config.toml
n_layer = 10
d_model = 160
n_experts = 192
experts_per_token = 4
d_expert = 64
d_shared_expert = 0
activation = "swiglu"
moe_layers = [0, 1, 2, 3, 4, 5, 6, 7, 8, 9]
router_score = "softmax"
normalize_top_k = false
routed_scale = 1.0
balance_loss = 0.00477
balance_bias = false
router_z_loss = 0.001
router_bias = true
init_std_router = 0.0073
lr_router = 0.00243
n_head = 2
n_kv_head = 1
head_dim = 64
vocab_size = 8192
norm = "rmsnorm"
norm_place = "pre"
norm_eps = 1e-06
positions = "rope"
rope_base = 10000.0
rope_fraction = 1.0
qk_norm = false
attn_scale = 0.125
tie_embeddings = true
parallel_block = false
extras = ["capped logits"]
init = "trunc"
init_std_qkv = 0.0637
init_std_o = 0.0159
init_std_up = 0.0637
init_std_down = 0.00851
optimizer = "muon_variant"
lr = 0.012
lr_mult_o = 4.0
beta1 = 0.95
lr_head = 0.0211
grad_clip = 2.0
warmup_steps = 200
schedule = "wsd"
decay_fraction = 0.665
decay_shape = "linear"
final_lr_fraction = 0.0
batch_tokens = 131072
seq_len = 384
doc_mask = true
train_tokens = 656700000
steps = 5011
dataset = "wikipedia_en"
Below are experts of layer 6 (counted from 0) of a mixture-of-experts language model. Rows are named router (the router's row for the expert), gate (a neuron's input weights, with its number), up (a neuron's input weights, with its number), down (a neuron's output weights, with its number) and show model dimensions 0-159. Each number is 200 + 40 x the weight over its row's rms, rounded and kept within 0 to 999.
After each expert's rows: a language model's description of what the expert responds to. This comes from a sample of Wikipedia text that the model never trained on.

# expert 13
router,214,177,205,212,249,131,200,216,283,186,173,163,202,270,223,209,167,296,167,144,125,242,200,178,202,227,251,234,190,219,231,182,198,198,215,198,168,132,176,233,139,249,210,146,239,184,188,213,246,225,205,173,195,305,161,186,158,179,144,248,222,158,238,171,222,152,147,220,163,139,238,163,200,229,275,120,228,199,169,167,226,176,171,232,215,160,200,136,217,237,216,129,191,99,207,122,244,268,216,265,226,168,237,184,136,164,221,196,200,240,202,215,233,188,134,162,212,203,222,131,230,147,214,193,144,210,222,227,192,248,163,244,175,199,224,215,250,148,177,122,133,159,227,110,220,207,224,142,154,225,213,164,180,229,177,172,256,201,136,210
gate0,185,213,141,130,209,208,178,180,208,190,167,264,226,261,171,217,189,181,231,250,137,231,186,162,190,222,136,203,144,223,149,146,189,144,315,225,247,114,232,184,155,160,153,136,171,176,241,255,232,212,155,147,249,197,189,179,244,183,182,214,190,252,208,232,184,260,159,229,232,162,187,180,171,202,179,149,204,228,179,196,205,229,225,203,157,251,214,279,214,188,173,240,94,196,207,265,201,198,218,197,185,149,280,213,181,211,294,224,230,282,144,227,255,163,196,199,152,159,239,203,179,143,172,120,220,178,171,159,148,143,158,245,222,151,228,182,188,181,129,132,175,206,218,226,239,233,206,248,167,230,225,139,207,196,260,127,264,205,177,225
up0,192,215,292,183,186,206,162,159,173,174,113,173,168,172,193,210,262,246,151,159,190,214,243,152,221,232,159,217,213,206,185,239,170,184,184,218,192,162,233,267,240,208,228,129,243,254,167,246,259,194,184,141,181,182,126,173,134,208,201,169,228,140,197,251,214,219,272,217,151,255,247,247,233,210,162,176,210,241,183,217,198,232,157,196,188,150,202,255,272,153,188,149,217,206,212,189,176,162,220,129,240,203,248,198,163,149,225,172,168,211,246,172,223,159,206,331,234,191,207,185,196,246,201,207,224,196,202,215,255,198,250,93,202,196,177,235,139,191,274,258,250,185,179,154,248,206,207,223,133,267,278,206,102,130,200,164,135,207,222,223
down0,93,158,206,199,211,177,255,203,262,139,113,168,232,164,242,221,180,186,196,179,240,229,200,252,236,225,226,155,148,180,241,187,162,207,150,181,156,216,202,180,259,298,193,209,241,229,308,200,148,140,226,195,254,181,179,148,222,233,224,177,242,179,286,228,203,221,247,231,195,183,204,203,165,185,183,129,143,243,201,238,195,177,213,180,123,242,265,181,234,249,195,273,169,166,185,202,218,197,240,190,160,237,221,213,261,213,130,260,128,220,134,265,173,229,254,266,184,216,145,141,170,213,215,222,179,83,217,178,178,179,254,217,234,204,208,180,211,177,272,210,206,205,223,223,187,165,217,205,177,264,154,263,222,253,172,156,220,202,238,153
gate1,202,196,175,219,208,169,270,183,193,197,206,149,232,208,254,97,199,179,252,223,166,181,179,198,224,146,190,192,181,147,205,200,257,187,165,242,204,186,194,244,216,173,212,203,187,139,182,292,200,134,180,272,230,241,191,131,159,161,206,152,140,143,207,183,205,207,243,145,225,195,182,223,177,248,201,224,244,159,252,221,225,245,204,210,138,174,221,114,162,174,232,247,154,172,247,191,244,246,269,185,232,280,198,223,275,172,165,196,146,195,157,210,183,206,183,105,200,138,214,267,205,123,248,179,269,206,209,205,287,229,204,249,221,152,252,182,166,269,260,239,130,226,126,193,191,174,244,188,278,227,248,163,152,248,223,243,182,176,252,195
up1,170,154,220,205,144,169,204,290,183,276,194,123,191,262,198,318,221,246,148,159,141,217,183,161,270,227,228,182,211,214,253,261,249,182,200,204,207,204,215,228,263,216,245,216,198,257,166,153,180,192,162,184,224,152,246,156,169,222,111,125,202,188,188,168,173,240,163,196,257,178,215,251,234,185,181,209,194,185,193,170,189,219,213,177,254,182,234,200,268,241,135,237,178,184,163,198,154,203,207,250,252,242,289,180,241,169,203,268,214,168,127,183,242,197,148,177,189,157,181,128,224,294,227,164,198,176,191,180,181,160,181,216,197,203,121,210,216,224,157,180,192,192,224,189,207,206,200,262,263,201,218,306,167,208,229,109,125,162,246,230
down1,185,246,191,196,188,125,171,263,168,141,164,163,289,228,290,180,221,149,203,218,234,210,173,254,249,107,189,200,149,229,239,199,176,208,141,211,229,210,225,209,202,206,188,215,203,121,198,228,233,176,146,255,137,205,212,248,190,210,201,207,204,293,195,283,212,226,265,198,147,250,202,189,209,198,184,237,221,236,180,284,216,149,277,266,252,209,251,188,152,222,254,201,183,146,226,178,151,218,177,163,166,161,168,202,136,188,218,172,214,171,117,251,230,140,264,190,172,218,263,278,186,178,210,206,165,238,218,221,253,201,158,234,174,187,248,196,209,190,225,137,179,173,163,249,140,185,172,150,159,204,229,160,173,247,286,258,175,220,143,267
It responds to: Pipe separators between table cells, mostly in header rows of sports and election tables, also semicolons and table rule lines.

# expert 8
router,204,151,105,230,238,197,209,213,197,227,220,261,198,208,252,229,168,179,243,224,180,261,138,167,286,208,185,180,148,211,232,245,168,183,224,225,195,180,114,183,177,184,203,182,260,165,199,127,259,213,155,105,220,279,168,201,123,198,227,188,212,95,227,139,218,155,128,171,206,164,237,182,232,234,227,236,231,201,166,236,203,202,202,219,186,189,244,168,216,193,206,141,223,195,216,108,205,202,175,258,206,164,243,162,202,170,222,174,190,301,191,231,202,235,180,135,146,224,231,192,245,163,182,289,204,208,232,245,153,201,200,235,173,180,184,178,177,193,276,192,139,228,221,144,236,195,217,145,160,187,232,229,138,217,95,129,214,185,127,254
gate0,117,174,213,223,201,184,164,207,197,192,296,188,189,139,167,211,201,273,179,212,116,207,180,246,214,208,196,233,176,166,157,219,204,121,271,167,241,193,248,217,168,174,222,242,250,180,195,248,168,226,182,194,234,220,262,204,201,146,184,233,167,188,218,176,203,164,186,203,149,231,150,285,153,236,199,121,211,239,231,251,175,179,263,239,234,225,231,171,111,256,212,179,182,294,132,256,201,223,193,215,253,156,262,241,189,192,211,269,156,79,184,163,155,190,201,264,179,203,247,184,176,224,177,192,210,205,180,153,125,129,206,198,158,177,195,173,140,137,241,219,185,190,195,241,116,201,217,202,160,113,176,213,196,193,162,255,240,136,169,177
up0,237,169,126,225,173,196,206,241,256,150,209,228,193,131,226,275,197,190,161,205,172,232,219,214,141,148,165,191,237,263,232,161,244,177,268,242,238,194,226,220,230,236,227,274,205,154,204,171,201,207,168,245,208,197,212,179,175,177,123,188,160,206,156,185,153,239,142,204,283,168,189,199,221,244,223,211,336,260,223,91,218,267,288,199,255,182,223,195,216,230,204,224,204,201,258,183,187,172,225,208,219,242,227,132,191,195,204,129,196,227,248,140,202,214,222,226,178,184,288,210,189,236,213,198,199,167,257,197,212,144,178,249,171,222,229,262,296,195,203,291,219,164,154,242,219,221,261,199,205,209,205,174,174,211,233,127,251,158,174,119
down0,204,186,197,250,179,155,183,190,164,195,205,270,190,170,228,267,203,158,181,171,180,154,99,191,197,241,186,170,127,282,179,200,165,184,163,226,201,225,145,183,190,198,198,253,180,231,171,250,210,209,214,149,219,164,132,144,245,180,161,237,184,310,171,179,148,229,209,189,237,245,209,288,134,192,171,263,169,213,177,242,130,252,209,187,245,177,185,201,174,173,222,235,224,134,226,164,218,228,247,246,196,131,225,214,207,221,172,168,138,157,191,220,196,122,228,183,143,269,251,169,271,241,196,184,237,213,122,217,172,210,273,274,220,176,135,150,225,164,199,274,179,208,211,269,237,178,160,164,160,226,201,259,222,208,208,120,181,174,190,113
gate1,184,194,212,157,264,232,210,164,205,199,134,251,113,140,190,177,157,188,232,199,184,169,236,225,187,200,158,198,270,264,263,222,245,249,241,149,163,122,157,192,215,191,231,197,203,168,173,117,183,167,189,247,175,215,179,208,113,171,203,232,178,145,193,159,249,247,157,137,202,218,283,192,244,224,235,205,136,211,205,198,212,224,260,141,209,197,225,218,256,160,213,175,165,206,167,202,203,198,201,189,160,188,172,178,235,216,122,113,199,164,130,165,152,210,175,183,120,299,208,172,114,134,189,184,176,255,218,146,220,215,260,213,192,196,193,161,197,239,150,283,190,217,202,199,177,273,177,219,148,270,232,169,164,255,174,170,184,132,127,244
up1,102,152,150,241,168,184,140,243,200,94,156,166,261,194,201,197,197,198,188,243,139,130,202,229,148,186,194,253,321,242,187,144,230,189,210,234,172,238,243,151,209,156,211,197,133,148,125,203,280,219,155,246,224,195,147,276,153,223,178,182,121,204,172,206,221,244,205,162,249,244,186,203,262,169,166,165,215,165,170,278,171,178,189,192,168,180,209,236,215,234,173,219,235,236,214,237,256,195,138,165,167,253,182,196,206,150,192,160,196,121,239,258,281,163,214,225,237,305,155,204,226,273,196,189,193,154,207,213,203,193,223,185,195,230,283,186,210,140,206,172,257,184,172,168,196,180,249,189,172,179,165,199,187,165,168,197,225,205,246,202
down1,238,212,177,209,143,266,175,182,208,197,228,182,160,232,187,198,186,238,154,235,236,259,259,197,159,175,142,230,226,194,164,174,211,225,199,221,219,203,164,182,230,129,109,153,283,165,164,141,182,245,185,215,224,159,286,171,225,174,200,190,173,100,161,185,226,168,240,264,289,157,232,246,214,191,214,142,147,154,191,127,237,182,212,226,219,231,174,87,262,160,226,159,265,197,131,128,223,197,181,246,178,223,251,198,174,154,242,212,201,162,166,193,231,156,203,224,169,271,238,217,210,236,197,297,229,179,278,159,239,192,212,181,221,219,171,194,193,186,255,187,112,145,137,273,174,176,243,165,191,146,189,169,229,208,196,210,253,220,213,181
It responds to: Short consonant-vowel pieces like ri, la, le, e inside proper names and place names, e.g. Har-ri-er, Ver-la-g, Johann-e-sburg.

# expert 36
router,217,132,158,248,198,146,157,226,261,203,182,211,225,266,223,210,183,211,190,169,121,234,121,169,276,311,221,246,188,209,274,172,152,210,264,221,164,169,183,217,134,254,171,161,258,159,267,184,194,182,188,170,250,254,176,186,159,200,172,203,250,177,185,206,248,175,123,196,198,149,201,148,217,226,283,175,220,175,156,185,223,208,153,231,196,259,172,146,242,215,258,180,227,148,228,200,234,206,213,241,245,168,261,139,155,206,187,170,162,182,211,204,132,199,164,202,177,202,260,122,250,182,223,179,109,185,202,262,189,214,178,270,183,166,215,218,183,148,177,178,121,200,235,156,268,124,247,149,165,243,233,172,131,212,180,199,236,194,208,211
gate0,211,208,237,160,197,194,189,179,180,219,187,263,304,174,209,152,292,234,146,213,230,245,279,221,209,215,158,223,231,168,241,122,227,223,208,201,236,175,118,155,258,195,194,211,257,260,209,182,238,250,211,234,166,259,187,256,192,134,227,161,212,187,199,209,277,169,233,236,214,175,215,228,240,209,209,292,193,216,230,210,220,209,211,240,224,235,225,165,243,230,204,295,157,167,182,203,131,256,164,171,149,182,136,270,245,169,220,152,276,258,204,242,121,151,187,260,173,232,166,153,209,222,132,288,191,200,144,203,158,226,308,197,181,182,178,201,171,243,193,204,195,232,265,195,185,222,228,173,212,190,212,194,189,170,143,170,151,223,234,131
up0,157,212,217,197,179,163,240,247,165,182,165,242,277,237,193,124,260,237,167,216,169,205,186,159,195,256,245,272,202,175,241,133,229,192,142,140,176,176,190,170,241,200,246,163,232,130,209,198,182,235,266,199,189,260,242,181,179,191,185,194,235,173,219,152,268,298,192,222,212,194,236,175,213,170,238,154,234,198,194,218,222,248,144,143,142,151,171,210,252,289,209,158,191,183,230,158,226,118,133,184,190,201,202,182,114,161,249,276,194,213,225,168,204,181,197,231,242,211,326,199,181,173,231,223,221,183,178,230,214,211,266,163,274,234,204,251,262,198,180,171,238,178,171,184,240,261,278,237,170,167,250,150,153,275,202,163,176,158,170,230
down0,162,304,215,216,181,213,212,239,194,151,192,288,158,221,253,192,219,209,218,263,222,292,257,217,212,123,206,185,121,180,146,242,204,214,185,124,192,144,217,204,185,242,213,193,235,220,172,245,218,158,100,203,217,289,193,286,221,204,227,169,235,251,183,180,265,219,193,264,200,213,217,186,168,202,202,191,207,164,225,167,134,138,118,198,179,218,210,158,288,193,229,203,188,155,178,203,150,152,133,237,217,191,150,287,197,163,176,156,200,201,192,198,160,161,221,166,185,208,215,158,161,182,187,225,242,225,189,167,238,128,210,258,212,156,189,245,136,228,226,94,216,175,142,219,160,261,177,264,197,222,203,228,223,146,198,154,145,220,259,180
gate1,205,225,184,148,170,259,171,184,120,198,230,182,228,171,237,245,273,265,247,263,246,202,259,216,171,271,208,191,197,214,186,169,241,212,238,164,233,228,245,172,129,226,250,160,245,250,224,227,211,155,213,208,203,144,235,228,243,196,168,233,164,255,168,219,230,129,184,135,200,191,150,174,172,210,225,214,192,219,285,247,222,225,187,221,234,221,228,228,180,170,236,146,211,247,194,197,165,220,258,124,223,153,230,271,240,78,186,118,164,200,190,223,197,288,194,167,184,247,191,217,272,190,174,255,125,226,207,277,178,196,127,185,186,190,138,163,177,199,161,144,196,159,126,191,172,192,225,244,137,246,177,218,256,180,259,261,180,184,165,219
up1,211,104,175,191,177,212,157,212,214,223,146,167,220,261,210,176,169,178,172,224,235,229,235,157,220,228,197,168,220,94,251,263,173,217,206,217,214,111,237,205,199,171,160,206,161,201,161,160,182,209,179,261,152,256,194,208,249,143,122,243,229,244,167,216,155,214,192,272,165,176,240,175,191,194,142,135,224,215,205,264,203,156,224,198,184,192,216,229,251,193,211,290,176,246,202,156,264,151,161,188,253,200,139,130,171,189,136,258,189,274,161,195,200,192,158,206,198,243,188,289,177,244,283,129,216,193,209,166,140,208,256,195,173,236,183,182,251,193,200,290,234,110,256,201,237,225,262,150,210,151,205,194,217,214,274,182,220,210,159,171
down1,259,221,211,305,259,235,207,200,248,190,196,272,210,164,273,176,208,184,241,282,253,210,268,279,218,189,194,225,191,174,168,155,190,179,273,160,151,256,207,151,193,194,215,229,228,161,209,183,196,195,203,147,186,136,221,205,189,202,193,197,212,209,212,204,149,196,183,102,198,196,104,184,188,234,222,232,185,223,211,249,182,232,148,182,192,187,228,240,224,181,276,157,167,168,144,201,180,146,195,216,180,154,232,228,197,205,274,138,240,146,243,192,210,268,220,283,154,284,167,94,253,139,166,246,185,200,214,194,219,188,173,217,222,206,152,129,150,208,270,159,179,249,120,219,236,159,145,167,159,227,228,162,204,126,158,212,247,222,215,216
It responds to: Separators between names in credits, tables and citations, such as pipes, &, slash, semicolons and "and", as in Simon & Schuster.

# expert 58
router,212,170,234,237,238,190,172,231,257,202,243,181,170,255,202,204,175,243,207,194,114,263,167,195,219,251,236,230,176,229,237,201,149,254,229,258,218,158,175,200,211,217,191,175,187,160,233,182,220,274,203,170,197,264,176,200,183,138,172,252,260,117,185,135,238,130,201,259,182,109,217,142,223,209,271,197,227,143,171,183,181,186,117,267,216,196,228,144,205,210,214,92,251,198,194,174,290,221,229,240,240,187,220,137,169,195,170,201,168,251,191,195,147,174,176,195,190,197,214,110,220,163,279,211,128,213,217,164,176,202,179,263,194,153,226,190,264,188,223,195,146,191,210,158,260,177,230,162,202,219,241,208,141,243,145,167,259,292,189,264
gate0,212,184,214,171,297,275,172,226,252,192,239,182,243,239,207,162,289,148,135,224,191,276,281,108,220,211,243,165,233,215,161,203,269,233,205,217,244,162,231,213,146,138,170,211,205,185,213,236,223,196,233,216,190,164,186,168,247,154,159,233,267,239,199,231,262,194,282,234,141,269,255,210,166,284,215,178,242,191,205,248,162,190,249,237,120,246,220,257,246,134,238,218,137,254,155,238,218,200,185,151,192,246,174,251,215,183,270,162,217,253,195,199,170,260,151,229,232,228,205,174,257,233,214,255,209,188,137,199,205,210,220,180,158,239,159,220,261,161,189,165,148,202,212,160,213,154,187,192,268,224,199,159,149,201,231,188,247,221,199,169
up0,217,130,194,147,273,188,146,180,182,171,197,216,297,229,186,178,211,181,245,285,174,170,234,160,191,202,173,192,255,211,259,174,253,220,244,216,233,118,214,183,177,269,171,223,247,165,218,196,85,176,137,170,200,202,208,201,195,235,188,261,213,208,198,164,160,139,257,212,125,223,236,220,198,247,279,260,240,197,210,243,245,175,81,216,209,246,224,156,192,155,164,243,180,200,202,250,166,206,167,187,195,138,141,230,183,278,200,220,208,187,266,82,167,171,225,172,183,192,235,159,161,196,187,234,236,194,159,196,272,209,257,195,209,183,185,192,262,213,221,269,130,224,169,162,190,257,228,135,266,216,209,176,200,205,155,228,235,187,199,217
down0,250,183,214,167,168,237,226,154,223,148,289,189,224,120,169,152,184,140,266,267,175,243,163,223,243,179,228,207,174,211,250,179,254,219,171,290,281,206,215,116,166,245,240,248,208,181,222,140,155,218,230,169,262,169,224,193,186,189,164,181,204,165,179,159,186,163,200,272,123,170,189,143,204,257,239,249,144,184,156,184,201,175,203,171,289,172,138,168,173,248,162,201,211,176,254,221,183,274,180,230,99,204,235,216,144,237,239,206,255,159,219,258,222,196,232,185,159,208,228,258,244,238,221,252,240,192,225,124,203,283,208,125,143,234,180,196,264,229,199,203,179,190,165,149,164,220,250,221,233,168,213,234,212,152,211,183,165,180,207,206
gate1,171,186,144,187,234,216,166,238,136,259,267,243,132,210,200,238,178,163,182,208,259,150,168,162,261,129,227,298,177,158,165,198,162,263,232,259,148,248,145,210,163,172,232,143,173,138,200,203,158,138,191,192,207,222,220,199,199,219,219,225,155,176,267,192,209,278,205,162,188,199,178,190,219,219,175,255,292,226,116,178,203,241,256,117,268,289,235,200,185,171,194,226,223,194,193,233,191,233,217,240,251,213,179,191,234,153,172,212,168,254,290,174,125,143,195,162,199,160,196,203,221,263,163,223,151,262,235,192,244,166,159,244,214,172,147,226,230,187,196,222,218,182,188,173,150,119,151,163,198,277,128,181,207,232,212,225,179,180,178,226
up1,149,181,216,139,219,167,223,125,207,122,172,243,132,234,196,218,225,244,165,197,171,245,242,174,260,201,199,224,141,201,199,197,216,203,169,213,253,165,218,187,186,221,236,241,235,277,172,238,250,207,241,267,250,253,173,243,270,227,192,235,217,204,169,202,225,159,245,172,255,237,235,224,207,146,214,219,196,288,175,172,183,201,235,169,98,177,191,131,188,250,152,296,202,188,150,220,234,281,189,160,259,196,233,240,105,194,137,82,238,240,199,188,250,220,213,243,181,223,152,238,208,173,105,227,154,165,166,165,211,210,284,209,215,238,240,194,162,159,211,222,244,238,209,207,202,196,169,177,213,197,240,207,205,131,187,252,211,225,262,160
down1,235,214,143,237,145,188,175,273,219,242,185,204,218,195,193,153,180,167,172,145,208,210,174,282,228,182,267,219,223,197,208,216,150,131,241,175,144,232,207,255,173,167,174,141,130,161,227,227,225,161,271,201,232,244,179,180,155,181,215,106,208,190,174,268,181,243,185,242,215,226,257,141,166,153,214,259,240,210,217,219,217,177,276,146,274,211,281,144,237,165,203,209,173,193,193,236,226,183,220,149,168,187,136,151,129,267,206,215,182,111,154,233,152,225,208,196,172,143,261,231,210,208,167,180,179,226,105,215,241,220,285,222,256,192,201,196,215,174,233,110,186,201,147,204,215,205,168,173,203,202,177,212,186,220,247,260,108,175,121,207
It responds to: Closing parentheses, brackets, braces and quotes after numbers or names, as in chemical names, time zones and dated works.

# expert 26
router,137,162,182,256,188,193,104,191,262,223,177,201,155,199,202,157,160,186,147,190,143,197,146,149,222,217,176,231,148,219,211,193,153,278,234,237,183,178,228,255,179,222,177,147,275,222,145,160,253,230,180,150,169,255,142,167,163,165,207,197,176,162,283,230,189,189,208,257,172,198,212,151,256,240,248,142,212,192,170,224,204,157,142,221,206,178,209,157,191,185,200,198,237,170,234,149,275,250,176,313,205,209,205,180,137,195,202,188,191,180,215,221,156,162,149,170,149,243,217,173,253,190,252,214,203,186,122,218,151,241,199,286,254,173,238,244,240,146,197,133,112,208,195,139,260,178,231,206,194,200,266,142,179,199,155,182,282,135,177,215
gate1,161,192,208,169,247,158,233,159,221,154,216,239,208,161,166,181,124,149,206,203,241,221,143,149,276,199,120,199,191,206,239,170,124,185,162,151,186,239,297,186,181,142,192,255,165,260,208,203,216,224,196,245,184,128,179,241,166,190,223,229,148,218,197,177,260,215,174,190,228,158,162,169,243,185,181,249,152,179,197,251,254,123,188,232,213,218,257,180,176,246,238,154,251,184,212,177,210,122,170,151,107,223,175,195,145,185,182,200,198,309,245,208,151,215,220,170,204,243,187,214,159,148,215,207,229,257,234,196,254,191,188,191,189,232,129,191,198,184,294,180,181,253,143,207,238,141,155,244,111,167,125,212,234,204,176,144,133,155,164,196
up1,103,206,148,151,199,230,223,202,219,205,243,136,245,196,201,274,238,167,227,213,280,158,165,150,129,184,248,232,211,191,199,206,189,233,211,241,157,202,203,175,180,190,146,151,257,251,138,146,214,203,210,187,238,146,201,205,311,138,186,242,206,292,159,245,211,203,210,194,256,145,161,203,202,197,215,220,171,195,209,220,183,212,173,248,161,225,152,214,223,231,155,181,181,298,216,249,170,159,207,175,133,200,218,221,223,160,209,190,146,153,259,173,252,218,189,137,143,232,211,192,213,173,110,272,91,256,218,166,208,152,198,257,163,203,241,243,215,165,254,130,213,159,168,246,232,237,253,150,183,132,229,169,202,153,210,244,224,197,199,244
down1,178,205,113,176,242,211,198,186,259,243,207,184,174,216,152,255,213,226,106,184,200,209,158,181,157,222,197,113,233,150,137,176,212,149,177,217,165,203,227,237,183,117,213,224,191,217,205,204,183,167,219,232,162,135,145,188,188,210,170,191,194,199,184,189,244,191,201,198,164,205,255,202,210,155,205,178,207,206,220,136,194,171,240,203,201,197,185,137,161,138,214,183,207,241,96,77,236,130,267,150,186,224,156,210,221,251,187,222,147,190,234,177,129,203,253,192,234,144,169,294,233,210,224,137,222,188,293,145,189,229,163,171,151,174,209,221,186,260,155,166,219,193,333,161,221,303,229,225,227,190,282,185,189,207,193,186,177,219,237,223
gate2,206,149,216,249,206,185,178,199,219,257,140,199,185,179,148,201,173,268,175,227,193,189,155,257,121,184,176,186,194,114,202,221,204,151,185,228,244,235,175,164,186,146,242,157,264,271,249,221,210,258,287,177,159,247,169,195,197,237,222,246,259,167,245,186,191,173,128,193,269,202,206,124,182,160,193,148,185,146,220,177,182,285,254,194,225,226,263,191,182,197,176,211,189,263,200,176,278,249,239,182,185,216,156,192,250,199,216,222,237,188,234,199,181,173,232,163,143,148,184,180,206,113,260,257,146,146,258,170,214,179,229,236,233,257,240,250,229,232,188,161,251,287,282,180,122,173,228,217,242,226,153,184,242,163,219,275,240,202,176,235
up2,238,222,248,173,251,161,169,92,184,243,100,182,139,161,186,223,245,212,270,181,207,183,214,210,146,194,229,208,205,189,222,294,250,257,216,255,231,182,136,208,293,165,231,223,169,172,254,174,176,193,183,278,181,225,227,217,202,177,233,168,197,251,209,202,246,194,193,163,159,122,223,210,246,227,125,266,192,232,181,234,227,230,247,147,193,218,135,213,185,222,178,126,189,215,177,189,188,177,185,195,179,167,176,199,173,158,189,214,186,120,235,249,219,242,200,194,204,237,191,251,223,122,179,129,149,228,156,111,122,195,231,149,192,135,195,174,244,229,242,204,235,163,196,186,205,114,143,150,275,216,257,230,167,250,238,214,213,145,190,168
down2,167,174,182,201,107,118,169,239,223,130,224,268,229,184,162,270,197,219,135,218,216,113,146,86,159,218,173,221,214,151,204,261,251,227,220,172,208,241,175,173,200,137,171,241,217,199,152,185,266,229,203,238,192,158,184,186,209,262,150,223,192,175,176,191,207,190,175,195,173,230,187,194,200,206,202,256,219,268,174,181,141,207,150,196,174,150,224,153,198,211,168,273,220,163,167,206,220,303,212,224,140,263,185,216,246,191,260,156,137,233,240,202,240,199,230,132,211,214,113,212,233,226,223,218,216,207,208,237,195,241,171,238,221,248,156,176,238,187,227,196,173,142,231,194,206,316,246,245,139,172,159,234,254,114,142,205,161,201,237,167
It responds to: Opening parentheses after a word, especially in tables, plus prefixes like con, inter, ex and hyphens or dashes, e.g. Decision (unanimous).

# expert 1
router,133,173,157,194,242,151,133,239,207,191,183,243,161,249,190,189,195,254,225,228,179,220,187,126,266,246,216,258,149,208,256,198,179,209,218,240,182,195,92,232,186,217,215,165,216,188,215,85,220,246,199,198,203,214,111,218,135,246,231,181,297,105,242,147,261,173,165,158,216,157,209,163,248,226,225,155,225,194,204,267,202,192,163,259,182,182,238,122,241,145,199,147,244,212,228,150,209,210,202,243,228,137,205,148,231,171,190,184,134,215,169,218,227,198,81,161,186,237,190,174,240,188,212,220,199,262,198,239,117,225,200,224,206,166,198,225,197,209,199,161,181,229,221,184,258,190,232,153,183,187,223,202,191,254,170,104,244,167,142,207
gate0,245,251,215,181,177,174,269,135,194,306,232,272,187,204,147,190,209,182,200,268,177,183,198,148,223,267,223,151,179,164,255,190,158,239,148,258,197,222,184,198,244,173,165,187,224,239,155,241,240,141,233,188,203,233,130,197,204,204,127,280,167,283,185,245,192,270,253,213,272,197,168,225,238,145,250,155,234,200,221,237,169,220,236,248,185,138,164,165,185,171,197,242,146,204,246,172,194,196,150,193,188,249,155,270,204,199,124,213,230,215,171,231,249,205,209,217,145,290,182,208,238,196,242,196,162,204,118,188,182,209,308,225,212,230,209,208,127,144,249,198,196,197,224,155,210,157,181,215,262,264,171,276,164,222,219,182,206,142,209,186
up0,181,229,230,112,141,184,198,208,211,228,216,193,238,239,244,189,205,130,188,213,176,138,142,194,131,229,227,220,213,146,204,246,168,107,145,221,186,227,174,229,196,192,275,150,181,258,241,192,118,214,212,51,203,187,197,202,177,206,198,195,210,248,230,252,261,139,130,172,232,171,163,144,177,158,229,233,177,191,150,277,240,212,202,153,225,194,203,213,212,273,237,178,164,220,151,254,252,243,209,192,224,207,222,254,224,187,194,282,232,122,179,202,199,182,174,251,207,190,219,221,317,189,249,183,248,199,220,213,185,228,193,216,152,240,159,209,179,230,127,185,148,231,203,165,200,200,271,194,251,178,191,163,276,222,188,268,166,139,160,183
down0,87,248,223,155,254,222,181,200,164,223,193,191,190,198,211,250,218,128,225,265,137,153,129,162,220,195,174,166,180,172,186,243,192,175,188,232,192,237,148,196,235,138,207,172,185,149,108,229,146,190,171,193,182,245,251,202,211,200,208,229,169,205,162,168,270,244,229,276,216,209,216,133,200,189,150,226,204,113,151,221,145,211,209,235,227,224,189,138,200,170,150,214,196,208,201,176,154,161,155,237,144,216,241,238,181,148,161,248,187,234,180,130,144,116,124,227,114,126,236,254,181,199,237,241,216,208,225,106,158,214,275,164,185,168,150,211,160,265,274,193,193,239,197,171,183,230,185,293,240,226,179,181,212,170,212,236,197,213,189,163
gate1,239,171,167,177,182,215,164,215,203,195,259,246,222,263,226,221,198,216,230,251,192,162,171,159,231,211,236,207,146,189,202,219,188,216,153,133,241,199,161,218,182,186,175,171,167,147,201,208,198,193,214,174,214,169,179,193,208,242,257,242,220,225,285,191,211,275,180,228,184,153,218,109,253,179,205,189,147,232,204,133,172,187,197,145,245,170,221,232,166,209,186,179,280,80,269,176,252,163,224,232,223,208,189,159,248,187,214,236,171,226,178,213,197,137,279,207,195,223,249,186,166,205,237,177,183,205,219,252,212,162,277,289,213,259,177,235,217,251,235,254,233,237,254,161,223,169,171,92,153,191,259,278,243,209,304,207,89,165,252,165
up1,159,226,213,140,203,201,216,153,185,226,134,112,183,196,207,257,260,133,170,200,213,147,188,123,134,179,216,238,203,201,136,164,238,210,198,152,239,176,276,211,297,174,121,213,189,197,195,233,223,248,181,171,195,217,211,174,223,172,150,164,233,117,163,130,190,153,261,243,188,205,197,228,187,226,128,197,241,155,195,247,191,210,225,182,200,230,185,284,217,184,197,152,238,221,240,187,218,177,177,228,222,215,173,186,199,213,158,197,150,245,294,225,213,260,220,243,250,247,169,199,246,227,261,235,229,158,169,132,215,176,214,120,193,269,238,164,260,177,113,144,262,139,150,153,248,185,261,225,220,170,161,191,238,194,118,203,162,218,217,221
down1,174,160,203,184,194,172,254,219,168,157,187,138,249,189,139,201,265,155,176,202,224,267,150,260,204,229,209,236,174,227,182,241,287,183,231,201,145,117,228,206,266,186,226,147,158,194,208,278,237,205,215,158,214,283,112,255,133,211,185,149,160,136,226,179,280,182,162,137,219,240,156,134,188,245,219,248,250,233,233,218,267,153,256,228,244,157,251,171,245,192,227,162,151,213,157,220,296,159,180,166,147,179,260,206,208,143,218,185,177,200,149,258,196,202,157,216,271,145,216,201,187,174,140,234,196,199,157,179,180,230,240,140,165,176,241,196,189,206,149,203,184,208,159,232,269,180,164,191,218,247,186,221,185,184,141,186,241,200,174,132
It responds to: First pieces of place names after in, of or at, such as London, Allen(town), Brook(line), Kil(burn), Oxford, York.